Experts of a small language model.
Training: a variant of Muon for the experts, 10233 steps.
Below are experts of layer 5 (counted from 0) of a mixture-of-experts language model. Rows are named router (the router's row for the expert), gate (a neuron's input weights, with its number), up (a neuron's input weights, with its number) and show model dimensions 0-159. Each number is 128 + 24 x the weight over its row's rms, rounded and kept within 0 to 255. Numbers have three digits each.
After each expert's rows: "gets" lists some tokens that make up at least twice as much of what it gets as of all text; "comes after" lists some tokens at least twice as common just before its tokens as in all text. This comes from a sample of Wikipedia text that the model never trained on. Tokens count by the router's weight.

# expert 102
router:172160113113105117110159104158135126109116127145152126107116107149137099128118141173110125134096082151097151078149135135127091164137111116129150123104132140115117097169164153156157085140100175144130166092105125144098124100157125140078130172127099134120124133117113153145101098107145145108153125151105117117139107146109123130130141100105128128142153153176085152167165152088111104113151097150169121152163106096083115083136118126085112137085111166101128116133105127139115103106166138
gate0:143157128133156105131136121136096063141145138119105170159156128115088147092125133142100123142119148133119154151099152144116140129109158129104160119152124081105154100120181120188162128129095145104117131097131142135132121106137105110110105149123150128131115171142125091138085161118155135081127164093122067108140134179128130089146118095082095121137155130108117110179130133101094103095132082154143107115159102094099103120142152098136161117099126125133139113111137128097087132132154137
up0:169087134145150101075122085156130138152133113114141133156144135102137119152143163140134150130109165079157197144117142167138131148165112151120119123106125125089144136122168127109165109141119082153159128096134121137143134141140097142127127145117134190131128145185113132167163132122106120080101148156126129125155110132111117085095146119100125180109125152144110118138113079138115110145087130138132112116137085099092112149135148112155102125143138118123128159146107096128064115080133109
gets: "\n", "–", " (", "/", " |\n", "-"
comes after: "5", "6", "3", "4", "7", "8"

# expert 14
router:152143149115080093083170121124138112123112119147145115111099126135136098148102192189100129157109095154112138128154136123117093116123121109142136103100144155118092108151138133136170126156113130137137131104118080190082133124152054123107154145104106140092110125090116131117119098094123158109141156152105099118126125146129089137143121099128134135166126162139098137138145158103110094099171132158126094137131129093128108121171107136121123148096130151114145089156090116117115088123139156
gate0:158104129108159094137167160114152092189148130140117129118149148136107159139107122138105126091168085139103129117116091089132134147115147130126136093168107151124126129135112120144106124139154118111159179131179136143113169175177094135113155096155160117090146113140115130132121123072137139148124121146171104116100119125101096144111122141101135135124115127135114099161110153166172099106143158112116100151102169159148103134091089136122116106116109119134127135129108057077121110143147138
up0:115162155157124161172166142111189123124120106147149134123118108158142145126134127153166118149095140091144117102152157135136168143119096167131142141141113134152115080148124107121094142150099104102090141125176114117151067122118122139107112144134106134185129153089067118142097099131125165148195123143113108132131121123124112138138113188146122154132138089170143111121101126129150090140097126135134093117113094132143156121117143125114123128162099054130136116153117107132128143103145112
gets: "2", "1", "3", "4", "5", "il"
comes after: " ", " (", " Mar", "v", "un", " Al"

# expert 35
router:171166108112102112093162111125130097106122124149130106105069118167148081167133144159093119145103111132093155112145136141126084147164107131128162122100144140122112100165146151165134114150113169126130134132123120154106098120144098145100130145083108149092097122100101144137113122109131146106162141167111108117133097125114115144126140104128147117134136156145079151164155175114119103097137110137158100145159094115085091090157085135111113126112093169117120100144085124119107089117137158
gate0:162143103120147155080102123113131153131151104156166156147121156138104135162085156143131134142104126127162127127085122098145130131127114168126154103138128148145151136141090131094136156119105080078199162128141139126135166101094137109121116159084118125107103170131098128140083142159114129087140090139144125115148167145154082124153134093091133128166135165151109097134083134124156150154145120129095146130098151110131124176124155137150126161112143132127119100165120112121160114129087157
up0:088075134124109149125124136106128113123088073155044140129111078114113135109130117167165102127139138114136118111116123151139117147083123160130155154081123139119142141101108113149205161187119142121170114131134120072092126119107124113110091128094129062125152147146117151111136131135108150124100140104109154143113112126160141138082159124135125129113126114106126135100134131119101130115143124115134155158118101106129155104167091127158134122089145169108154133123123130145142092120127100
gets: " ", "\n", "–", " two", "°", " back"
comes after: " |", "|", ";", ",", ":", " in"

# expert 3
router:138141108112082120090157103129166131097120110156152126096122111160138116136115132137091169152098063138111145126131141160143116163171126130151153125121149180097111114157155182142164093129135146129137142109097094168108124112122117146111132150117116127086110137111132131140110114126137165107150134171119117141156120124099112166147155100126130111155157183131115131164145161088126127125185129138147145148169083106085082126172130140086122140118126148119111090121110123131129115116169162
gate0:110123111152103103094153111099154127100152115100121138132116076104137121127071128129118106117100131157125147104124119155122114086165132145144159126118124165114086116130148151144150134142112124098115139121140121160143174121131127179081131136116129122069168165145082101124093136123124155139161135112114145137131114091084146165114131158135152115158136121079145145143115147121155093141154157105114198159152121119063139137129160129093129179139156103129148172138159115140109142113142132
up0:105107155134127145139159161112127099101119119131140114130131110113134121115143130149123071107138126133101139178081068123112131124125144135134122114133116152136100139096124129192156075126154147115101082098171138110118107122100140143159135151102145126105157169133095076126124105102195136116107147102111138108127103141144115106164109132146119142156079112125151111163123068137096095117169132135091122139094116124135103107149090100119117141129163091144084149106121149132080105126143128
gets: "-", "er", "al", "s", " by", "–"
comes after: "5", "0", "3", "4", "6", "r"

# expert 97
router:153145121129121104128146108142140117108099148167131133129062099161110106164090184132114124166112115165099137094143146157114119130147075107126142130126138156058119098169147141161138104146100135146117135093119102137113111126132078118101164140114133149091107114122119144167108118103171167117176118153093094143122122144104067138137120137116132117121141139155117140177150143115118102103135117122162117177125089111112087121169104141093120119115108162096130122146130121106119102114130146
gate0:113115126124090112143154129112164140159101099106135120119196148111172107115124143155127116142117111109177122113160145139101140078115113114150117070097120112115125122122157123157124129142083148156128119154127159095147108128128168161107161095150155138104108118153102157133126075112147108154127089130156148141134142129123111112132128112105101141132128098149104127162142112142131118165127158192159101119123133120143076120101067163141136114122091124067139133115108112179105129125151164
up0:114124162138091142132056144102142147104107149151133125111152117141134117114148147093111124159114122154109113117166082115104153161113129126108130132124104095084141130114118139146140107131116150149146101107106137139113109132155097126147085140146145181124114090130125133099146134117139152144148149154090078128109110102149136135151094123148153193180194181119103132096152163128113125126106085138155128128138154155144141154149093131115126116130105087131127118084111155140081165153120170
gets: " S", " B", " T", " D", " A", " M"
comes after: " |", " P", " N", ":", " M", " G"

# expert 65
router:129144116125110116109131116152153125100119135189137135115095104155093108168109141145115130174107121153105139096151161155101107135147091135157177114122142139099120100161165140133141133144130129152129122115136090134108092121154086119095161137125121122103107094125105135130082126098159159105164144139118089105145108163110059154114130109104148100151122154159097168149151140094122131075141118109148110138153120121137106084137114124112136132121090178080115118161117095125127087112119171
gate0:100116094132112109181155095134131083084128140133138116112096097138141138123141164136160171139107125147160090169136151131149134129106108144098137120101133122103135139121124076105085118160153120151126131124129144086152111132098137142102178114137148096105123099095136146147141107093136140126147122119099093127128097173118072134132156129109126114137132166149062145130139119148099102112144160202126137127144114117175139144158150076163131121165107160161118126138142161136138103100125112
up0:120075118164130122142184090128093131130130134142124092144117142134090112100153164139114135110145120111143145133166178169158104137087139115139147113090146102151149119099176124146124108152105137117134157117144114160135147085135172136119138092140130151124112139129140107155133074117142122100138099108147102165118149113102114114121195093084092179119068147139081186133122132106121130125113123144134126145146113113142131129131130181125133121088086146122163116125145137129114114126165100
gets: " L", " P", " R", " T", " N", " D"
comes after: ",", " |", ":", " of", "-", " the"

# expert 32
router:151136122115088120089159095150140097092127119125149135120119106143141086146119148166116133123100109157129184116150136140133111152131120107126165106129125145117089081173159146150142096169079148116134121123090117142096101128157101129099164169131128115117113127098130129134096095104136156096152136137088085147121122134115072152151132109121105115154122157173105160148160154106111122095135129176141119136147114123115106078161085135120134128092089178121127106132106105112123098102136168
gate0:130147137070146153141130100149152105086123125151087146131144127145111134128125128098140125112126091162170152117130120120145176100123124185123124117099127109100113194114127144139178130184161127126165133122081148151152101103134125170104103148102079145147144115104154089132150114105104169130080130137130116118117124140155107144170131140101141122159132159124136124091118128125082165153140156161117167149122144082119114137148097114170131143118104153114103120093171101110103130121133120
up0:130149131159111157129158085141172088128181102122121139139131165156089095156121123117148142135149145137139128076127130154125159110117101136083088148171150109126122128120148148139113077105068150120128162115127096135160138134172112130181172111152100153161110143144112144158113160082123104132088123106122086122138129146139130108109143138161111141153126108171152167104139155126115124124155135147156145155102133079068130113141104159135147120138101127127091118105101124103116103122108127
gets: "|", ".\n\n", ".", "-", "==", ".\n"
comes after: " |\n", ".\n\n", "\n", "\n\n", ".\n", ")\n"

# expert 96
router:186149122082089117121170118118157118117131137146128127105084100152154076178105165139123127152122114148102155099126155136118095139134099110152163120097144166059101126151144151148154122185119147140159125116090095161112109146122115152084145152117111150100099112124114156137105088120134147116174137160116113137148129152125129132143169126084123132135128164166119142194147148114153113118140120162140129175152102115113120111133088150129110140101121134125114115148130115127121121120134174
gate0:154138109135129116120133129096136130179156126131126128144128090142166092098100130102146160157126155123108142140141145117159173117111100086088095148127140131147078087094144108180091093163126106146094138184099104085118155157098124176098155149092096127081076108140173146144133137129179105134082138129147145139152122143127135108121119148089140136113144137150155135132161152111127131136126123095123150148084129086151113114146109143108119135128181120112152125146124106113124113119137147
up0:109113158146094140164136178134161094106167134110142150148151139147107154116143129129117152135142122138144151146105096147144133128124116124117118134104166153149149140136127114115079096097133133156120120093094135156107111118110112053115095113157112134116116098114179119111147120102123092105112157140150090104111140116107104175111107080121132101138079115156116124093105121086079095103111131114132081125102107119133123143138128150135105178109096116131104146080103148083159166123122087
gets: "2", "5", "8", "le", "re", "e"
comes after: " M", " F", " S", " H", ".", " m"

# expert 0
router:162142128098095118073163112144149102098129121134141143137140115135125104160131134166097140172098111130123161115127146150125107123124099100148143092111137150110099077175152175137147080158108154136143122117115106136096108117170096147120135147120122103107130106124118118151108079107146143085174152171104107129135142130130111147134163091119123107152177142141086163156143146081118108111130107152144111162145107114116101080164104138106139128099109145123113085120101107111104080114139157
gate0:160124162126101093115123127161137102116121136121127138163147118117140165083108145125140120152060158095138116099108159138084132113162125131145136153117078119126094097151112100130162117156112142128158132111127128113143153160161153089121144095114097080137135151092065132151132117109162172109099102140105114095148155107134140147124102116109151137132175132129159175128114126112099123131080134166166155146102124153134101095108154155142132120099103091098123125137081086146115111132122139
up0:156140139132093111100131144085137124198138128147125123155098166140155100168086123114126092119107138095109104125160174149119177167135147167149113095136127117177138131138155118110156076111144184113136132128137127141127122128128111137083104155168117158142117097129148121119120105144138119159122110102121099147140111121134087120150175133131142145104147110100146116158129128109113149142129114124130145104163127076160116183101110106115158171149159183103141095134144117130154166152113136
gets: " |", "-", ":", "|", ";", "."
comes after: "\n", " |\n", ")\n", ".\n\n", ")", ".\n"

# expert 38
router:167144130110115087114159114153168125127099125164152128098097121159139103137084161158078135132074099148112153095142140144109095123117116124143128102087142156098092098143136136148133090130110156143133151112132107178063119115174098146089139139056113129101101123089121134139112082109114155104157128145084090132123120133132092132143143120102131131143135160163118162152147147102105127114138128150127103150128106110119111122147097153104120135104133162110124089147106110115126122084132149
gate0:111137122110128132147111129107171158120128161137123099111086142101166091100114150114130123134087114149098089143136166133113111102134147135101116087135147154083111111122111082087141153148143139137104109094146119145098138144069134141115100144098168153098147098187157143152113098133129156179136128151093165144145136105125120152142139149165094096129089101106088114149119105128126111120090136130107099139121171079138087151134095114106101141146110146139148172169115123137107152134126131
up0:136090113089126113138147113162136127168119137092124137102094119139085098106113118113119113163092109139090103136124126095178173154142119128116106155155142144099087149120114121118111121166154150154078113128163078104131120114109099113176122120132146142176129151168141130151112121177118115154102078154129146151129150131130147113116138157171109101123096074146103130156116165086125146151098160107137124119154120128090102092117111111147114103117150126116123137111089110093116078132153128
gets: "1", "2", "3", "4", "5", "6"
comes after: " ", "–", " (", ".", "9", "°"

# expert 57
router:140124125117106108095140118133161086095124131152136114096084113179152084158129183142106126144080126130113149101147169137142115140150118138134171116108175148131106112160146133145152125145113146128153116115119112150072093129142097136114124143081123152078094128121110147131096106100124126100160130156092094148129104145107117150124130122086142134138137163164107145159146150099121124086115117155172114140138107122091108090158065141116117142117097166123128099151085119136111089102125138
gate0:086087100128171109077145117119086138127116142153119128154147115152166120105174159160142085118092127190134140159133164102116121126144128129144106134117104130127118110126108157102162070160142089150158149073144132126114140124123114100161159123157155155100168129141112109151121087128134136109107138160128096106139120145137106155128107154132144139136149066139161131116108151138116110142138143134145116130148129107119112109156093108149098093160100125155140144135085082082158160147103145
up0:155150089140124108161114125116113114145134170108141126118122081119105136171128139147130116147161128120131122176108151200139145130163119133123158110147112095132147119117167089126103132094093115133150116069140127103151193138167088135153133149093132154082108156160089149098098094119131164132148113149138104134122123113153145130114159124149135145131103143148122108111142153154088133145148120103134130107109111116127075186086155095121098141116143113110166086109116091139099130131130123
gets: " ", "\n", ")\n", " Coordinates", " •", ";\n"
comes after: " |", "|", "-", ",", " in", ":"

# expert 33
router:157153149090092103132134120136144096085089135173121114113112130126121111142111140140147132125117099157140178105168135168127102130141115085139133088108120113123100080182158156183131110161106166127146144137120130159121100118148096143100143149121123164121092140120132123120099107093151147101124134132116131101135125148103095150165134092118120121169154146153094154151154141103117105085123133180153120154169110113083095098160105133122119131100139130118130108149115090129113103078176143
gate0:153109088158085125135083128145138117116094115141123119088090116168166181116101163092159132095139150123115114157099109131136155123145129095168131122100172130131142133107124130124161152138138095152112146159122151108146156082102135106080091151153156096143126121150093100161109132181127098145109125134109108082120129127127098117119129098128144179108080123122108118122101153136142142158101091123131147143131144130098117106152131108104125112152113075141179150113117074121117139124124162
up0:164114132138151100114179133133101088097141084120144080140138139105142128105169168141131110124129137143177143116167125139120127122119137111136153156109150084112074119141110054121138114097122163152159143130134172109125158121098140115142177100121125116120117167112134156176111141120105105138163146147126118107128125168099129108157095146151143093159131088143160138136124123104103111150133188113127191126138111106146081120147088138155128102130091126120159119133153094124114123131138127
gets: " was", " is", " were", " are", " he", " be"
comes after: " the", " The", " It", " it", " he", " which"